Below are experts of layer 6 (counted from 0) of a mixture-of-experts language model. Rows are named router (the router's row for the expert), gate (a neuron's input weights, with its number), up (a neuron's input weights, with its number) and show model dimensions 0-159. Each number is 200 + 30 x the weight over its row's rms, rounded and kept within 0 to 999.
After each expert's rows: "mostly gets" lists some tokens that are sent to it at least half of the time. This comes from a sample of Wikipedia text that the model never trained on.

# expert 61
router,112,184,226,194,195,265,252,206,199,195,238,245,176,174,227,226,218,155,210,120,190,188,167,158,189,221,194,225,220,199,228,261,188,142,183,174,182,209,164,264,224,205,218,201,199,150,172,190,198,201,184,205,244,190,227,271,185,153,180,186,220,201,230,213,187,257,203,207,201,224,149,195,200,233,199,231,223,171,184,257,160,229,236,201,199,200,181,161,240,192,206,178,194,179,202,241,198,166,160,170,249,191,163,204,193,184,219,209,201,218,229,205,189,220,204,239,198,203,165,257,220,164,174,219,216,173,227,263,165,221,208,199,157,165,197,193,212,157,233,217,161,215,154,188,194,225,224,166,200,231,221,198,133,187,259,192,246,154,217,207
gate0,266,203,173,180,232,192,160,222,168,215,212,157,164,161,219,157,174,240,199,179,212,206,215,167,212,235,196,170,232,191,210,204,193,226,217,233,208,118,216,221,175,161,176,201,238,160,268,214,228,208,200,242,270,187,151,177,172,174,161,230,179,178,196,175,216,266,155,198,189,171,196,193,184,162,160,177,164,145,221,229,214,202,219,212,211,212,198,162,162,175,223,173,193,222,253,218,168,201,217,200,221,163,183,206,242,213,245,233,180,257,260,187,244,230,232,216,232,213,195,193,158,162,211,183,192,207,201,258,224,222,254,208,203,142,184,216,189,204,220,195,173,268,163,236,208,173,239,194,187,172,191,165,187,215,223,142,234,205,169,181
up0,221,188,232,222,198,181,243,194,208,238,272,239,211,198,198,247,228,225,219,216,224,204,196,214,202,188,170,252,158,213,210,152,219,138,288,298,190,170,218,191,189,203,197,167,202,162,143,226,216,194,176,145,132,158,195,197,197,196,161,174,184,213,225,183,238,208,205,241,175,236,220,207,211,226,165,174,219,235,164,210,195,167,205,217,231,233,164,221,193,187,194,201,180,176,203,264,233,163,183,166,202,206,214,247,202,226,223,180,190,157,148,154,172,199,172,241,188,158,206,144,178,244,236,183,215,208,205,233,182,165,241,206,238,278,199,209,202,220,179,188,248,199,233,231,180,174,179,237,159,208,214,221,212,206,183,213,163,186,181,200
mostly gets: " non", "ivil", " Che", "opulation", "ourt", " bet"

# expert 14
router,157,187,283,204,199,240,240,183,198,197,253,234,186,168,202,220,228,180,226,138,185,182,197,175,159,215,200,225,226,183,226,263,168,172,160,176,170,266,227,182,211,200,218,181,206,166,167,198,174,183,207,219,199,242,216,228,205,157,200,149,223,187,191,201,167,265,201,220,208,211,148,165,187,220,169,209,197,181,172,254,208,226,214,221,208,164,169,169,208,160,243,190,225,194,193,193,222,158,180,166,241,200,201,224,199,170,194,234,215,198,241,259,255,254,231,201,191,194,158,234,245,181,185,234,287,160,242,210,166,182,220,199,182,165,192,194,213,163,203,244,196,205,169,191,157,239,183,175,203,191,222,243,168,248,258,156,173,175,195,181
gate0,191,205,178,187,139,222,196,128,203,213,164,257,163,202,203,237,282,201,199,179,162,207,203,189,172,229,158,179,210,203,260,171,198,205,178,193,151,238,255,221,195,217,210,151,180,199,237,201,183,209,193,196,174,185,177,200,191,190,170,193,165,142,176,234,179,186,190,195,237,227,183,197,194,178,184,186,126,190,182,216,160,227,203,271,236,186,149,159,142,228,251,222,277,164,162,222,207,206,170,187,218,190,206,179,207,205,180,189,183,155,218,251,208,148,210,212,216,165,144,218,205,194,224,187,258,215,230,222,196,182,262,208,194,188,181,205,188,173,228,234,192,239,185,184,212,165,281,169,224,204,159,204,228,206,205,153,225,221,193,177
up0,182,215,251,193,239,210,186,232,189,164,194,189,198,201,225,133,190,191,226,240,212,147,217,179,167,240,225,216,222,196,236,226,148,158,238,237,185,176,184,204,215,158,168,224,205,179,184,149,236,166,208,180,216,144,232,188,223,176,206,160,170,158,264,203,179,219,252,208,234,174,203,158,195,220,177,218,201,218,186,203,279,230,261,215,204,244,234,208,213,260,168,131,175,230,191,248,217,195,173,153,167,179,148,191,192,240,247,207,220,287,160,182,207,202,200,219,236,209,199,205,193,184,172,209,185,181,240,212,190,196,156,221,233,162,210,189,220,204,177,141,226,161,220,212,157,203,207,149,218,188,226,155,180,181,199,210,165,191,184,170
mostly gets: "- ", "- B", "- T", "- A", "- F", "| "

# expert 51
router,158,227,201,221,215,289,216,220,236,188,213,210,193,154,278,204,226,159,216,206,192,199,158,168,195,209,177,207,182,204,226,237,196,160,221,174,133,254,248,238,241,165,215,215,166,186,198,210,165,180,236,247,230,157,215,229,221,154,206,148,206,177,232,264,141,248,218,180,185,202,190,159,179,199,197,214,234,235,212,241,137,197,211,184,222,205,187,158,231,195,185,186,204,207,236,227,202,186,218,181,229,213,180,191,184,204,213,234,188,186,229,236,197,222,211,233,143,171,142,202,229,209,147,208,200,188,214,224,185,242,252,210,178,177,214,202,196,155,193,181,180,217,146,216,116,199,200,190,218,177,233,178,140,229,229,169,169,159,214,197
gate0,196,181,242,176,163,200,238,173,194,212,173,238,223,186,200,191,237,171,204,204,196,201,177,181,234,186,185,250,170,216,167,196,163,176,176,233,208,254,213,228,212,244,193,188,206,202,174,201,213,193,146,225,231,201,198,230,172,198,197,218,170,184,245,262,129,112,150,226,184,211,186,217,223,208,183,248,196,182,207,241,200,174,234,146,217,180,162,184,226,142,185,229,183,190,189,218,188,183,220,151,186,219,193,221,193,192,214,205,221,256,158,162,175,166,226,189,217,149,178,244,161,233,177,181,223,254,207,195,233,182,196,202,239,205,165,201,193,155,260,214,180,218,158,204,153,162,207,191,135,197,258,240,158,159,151,201,253,157,258,195
up0,192,206,187,190,214,220,177,224,198,186,220,228,190,185,201,217,205,247,235,215,215,179,152,142,255,264,204,183,201,130,197,192,250,204,176,188,194,220,187,162,133,171,170,190,182,214,197,229,232,244,136,214,212,130,234,227,172,277,189,227,227,251,159,214,152,202,205,198,172,171,181,160,167,193,163,239,154,166,230,198,227,192,216,218,256,210,143,192,172,248,192,257,207,192,238,237,187,228,204,207,222,219,210,227,184,228,228,216,217,213,201,214,207,169,233,243,152,192,208,198,163,192,201,215,206,168,217,214,210,146,188,243,172,188,195,158,212,210,156,229,247,250,263,192,245,197,179,150,181,211,217,186,209,179,199,182,179,147,242,208
mostly gets: "997", " cond", " init", "981", "980", " phys"

# expert 16
router,150,161,280,164,182,240,185,194,224,201,194,247,191,165,180,191,276,162,228,166,207,216,196,185,175,242,207,205,203,212,231,237,165,184,166,165,175,235,236,183,213,197,204,145,197,205,184,207,153,153,226,250,199,212,217,209,182,183,192,146,238,180,235,240,160,265,224,194,199,197,145,201,169,231,184,194,173,229,204,205,221,175,222,217,200,181,150,175,187,195,205,172,237,175,182,187,236,161,217,179,224,258,163,199,194,180,225,254,165,182,227,233,205,219,233,224,165,172,132,194,234,151,189,245,256,202,221,222,193,234,218,176,183,192,190,175,173,123,195,231,209,213,148,195,164,232,167,210,198,208,196,234,139,211,211,168,187,206,252,178
gate0,201,194,235,172,199,190,181,164,201,162,234,155,193,152,176,176,216,127,240,218,248,216,207,189,165,205,193,208,269,219,156,210,198,203,181,228,170,195,247,187,239,217,174,165,188,158,200,189,168,199,225,208,220,214,241,211,223,192,237,137,160,164,201,174,217,198,195,168,188,198,180,212,228,157,167,179,179,146,200,214,175,227,179,174,155,155,172,182,185,270,247,167,196,235,177,206,235,147,220,195,227,137,209,234,201,161,244,202,226,215,226,186,187,266,214,229,199,189,144,183,200,169,202,213,242,152,238,204,242,201,143,223,215,196,212,144,220,199,159,170,230,179,200,249,185,228,161,221,145,176,187,136,180,171,204,168,177,213,213,220
up0,236,249,207,126,177,168,183,175,171,227,185,148,198,176,215,198,175,211,219,207,189,265,195,161,165,163,176,200,196,197,190,185,230,203,243,232,187,210,211,195,214,232,237,252,203,199,212,192,160,218,206,186,205,200,163,201,193,161,171,210,117,146,193,208,235,211,229,202,168,211,215,225,195,195,286,198,150,228,211,191,215,210,180,201,180,194,117,190,222,201,164,217,188,283,165,173,134,208,239,227,214,164,164,195,203,201,127,194,146,228,232,195,177,159,190,178,194,197,221,203,187,166,118,205,211,185,186,152,212,180,181,199,173,228,167,241,178,206,178,208,245,152,187,226,160,217,166,186,189,184,211,181,259,228,240,175,208,203,215,188
mostly gets: " Sal", " El", " Hol", " Bl", " Pal", " Red"

# expert 37
router,224,186,249,169,174,263,218,215,190,174,175,229,181,157,176,226,213,150,224,179,176,251,213,184,147,233,213,147,196,228,232,232,151,166,166,195,168,223,216,173,233,157,170,212,206,195,163,217,173,184,190,194,216,219,237,204,212,178,182,148,212,134,222,226,197,188,251,222,193,189,151,185,183,207,205,228,227,183,218,214,175,235,235,194,191,222,146,185,244,213,222,132,199,172,179,212,225,136,225,169,230,241,222,224,179,178,244,230,178,140,211,203,182,224,209,209,161,194,153,199,204,176,192,245,242,166,234,202,225,206,192,258,164,160,185,169,182,148,188,210,173,221,136,208,128,250,193,148,193,181,227,215,178,208,216,189,188,170,235,164
gate0,192,155,203,158,221,204,179,223,202,179,163,197,265,167,168,208,223,195,243,253,202,168,200,170,181,192,186,198,187,215,232,213,186,189,219,204,209,215,165,207,187,202,227,165,201,236,205,152,244,211,259,211,188,166,186,196,227,241,209,206,209,247,186,159,172,191,241,188,157,194,142,195,195,203,188,192,249,153,221,190,228,220,174,180,222,166,218,225,223,159,201,181,191,216,197,201,169,179,132,177,177,258,207,153,216,165,174,226,208,209,156,228,201,200,185,137,239,159,212,176,158,206,190,135,196,201,130,212,207,262,203,207,158,232,215,202,208,185,245,215,175,243,259,208,203,177,309,260,222,166,222,236,196,184,191,205,180,268,199,207
up0,171,212,232,202,214,177,262,183,171,164,212,151,179,255,197,207,205,240,198,124,217,218,194,207,170,206,173,244,223,158,196,176,230,208,161,213,213,258,223,204,161,155,199,198,158,181,183,223,179,183,173,133,243,185,144,192,211,148,173,252,181,183,167,177,160,226,135,171,211,237,208,180,237,184,213,195,170,224,188,224,205,224,206,257,176,190,198,267,189,148,245,194,227,157,194,187,201,173,185,224,197,235,209,244,210,196,157,235,203,186,186,207,179,196,189,172,212,246,165,235,218,189,218,191,159,161,232,156,243,179,206,220,269,205,194,149,219,203,184,188,235,168,207,199,236,169,233,175,147,184,195,195,254,243,228,215,181,162,239,213
mostly gets: "″N ", "°N ", " Mill", " Qu", " Emp", "- Genus"

# expert 13
router,155,145,243,193,172,236,215,196,207,197,234,226,166,159,242,200,231,183,194,195,168,235,201,211,153,196,211,204,279,243,276,227,165,183,182,169,199,250,226,203,182,169,171,185,184,150,141,188,173,159,206,209,218,226,245,190,203,175,171,167,204,181,217,224,199,237,188,205,230,205,147,173,192,214,173,213,230,170,228,249,191,250,253,232,203,220,212,169,229,156,228,166,223,154,162,215,225,177,193,194,235,235,139,215,175,212,234,221,179,178,206,205,224,246,237,209,203,189,186,257,241,180,211,215,260,218,208,209,191,221,204,231,156,170,191,188,228,150,229,224,162,210,162,202,187,239,237,154,219,173,223,234,131,212,222,178,197,149,196,174
gate0,124,176,218,161,259,196,235,213,245,178,216,213,190,207,167,186,221,185,221,182,215,174,223,198,164,199,172,227,215,115,228,185,213,152,221,161,207,203,216,198,164,224,194,219,241,216,207,214,147,195,235,180,233,203,218,194,208,187,196,201,172,177,233,236,185,224,186,195,176,162,200,175,139,200,230,165,179,211,219,252,217,263,221,176,191,143,225,200,154,159,194,231,222,220,251,195,254,213,167,170,234,192,187,141,248,249,144,196,182,224,190,250,248,184,199,179,197,202,224,232,237,251,191,241,183,226,174,180,135,216,188,144,197,171,210,189,200,191,224,215,221,170,190,155,230,263,189,186,227,238,244,218,157,167,217,208,193,178,224,158
up0,218,139,200,209,170,210,218,151,198,210,170,167,145,232,232,229,168,219,177,217,196,251,216,223,223,229,198,183,181,182,122,205,211,178,239,242,189,191,187,206,178,184,157,208,139,239,146,206,243,147,206,194,221,201,178,200,206,214,146,217,185,185,201,171,233,192,231,193,177,199,194,178,268,131,156,253,225,244,181,160,174,190,186,215,192,169,211,203,153,221,211,196,204,174,154,228,126,203,202,187,165,230,194,190,192,195,269,178,198,213,130,213,179,147,222,186,211,198,205,194,187,170,187,158,198,159,185,202,232,214,225,192,202,202,236,160,174,279,216,223,174,243,213,232,188,156,205,222,217,197,172,230,208,212,163,227,143,190,253,228
mostly gets: " H", " Har", " W", " Mo", " Be", " Sch"

# expert 58
router,158,178,241,201,213,265,240,190,220,205,233,234,149,188,210,186,208,115,246,191,192,217,225,177,182,223,204,211,208,193,237,285,209,186,193,181,179,221,204,201,220,174,205,201,213,178,164,176,182,194,216,236,227,213,249,246,223,124,209,138,205,199,225,269,167,262,194,209,201,225,175,159,161,247,179,202,219,207,182,218,158,242,238,180,223,214,194,174,197,179,187,163,227,181,203,206,213,191,192,156,239,197,159,202,183,167,191,217,171,190,218,221,203,267,215,201,206,227,173,237,228,177,153,229,254,198,216,232,129,199,218,209,174,150,220,190,229,163,206,187,184,164,163,214,180,235,227,175,184,206,232,219,158,181,276,213,164,179,231,166
gate0,181,202,235,187,219,228,229,211,218,232,261,221,204,129,176,230,204,203,265,207,239,202,200,162,197,204,228,237,221,230,252,233,217,211,193,204,195,191,221,203,192,159,184,171,164,188,185,149,206,203,196,285,222,204,202,246,239,193,192,213,283,200,217,245,145,177,241,191,169,187,205,219,119,237,205,189,185,174,249,205,199,179,210,190,214,203,187,190,215,151,186,166,236,155,214,161,202,187,206,186,217,211,167,211,217,195,192,207,253,256,232,172,230,202,242,203,204,170,166,239,223,188,195,269,216,158,197,214,239,217,262,198,198,146,172,201,168,175,183,193,217,263,228,245,220,231,212,242,198,195,189,174,158,197,204,258,208,199,258,172
up0,247,151,201,204,208,200,184,210,201,255,208,227,215,199,206,197,194,186,177,211,195,176,198,243,225,222,209,241,231,209,184,179,169,223,190,232,219,234,203,155,281,150,214,204,168,190,206,190,214,187,272,257,172,172,185,180,250,172,211,209,202,219,188,148,222,203,203,216,169,227,167,185,141,150,230,188,212,186,216,161,248,151,184,213,126,205,232,250,207,242,222,219,148,199,152,195,214,267,230,208,232,223,205,177,188,181,189,227,184,179,199,218,232,201,193,171,178,191,151,248,201,207,241,235,196,171,228,164,201,244,255,193,144,267,203,221,164,164,192,198,121,234,214,176,190,218,186,202,177,210,188,219,202,233,217,143,221,191,159,154
mostly gets: "attle", " (aged ", " ar", "- Species", "iddle", "ittle"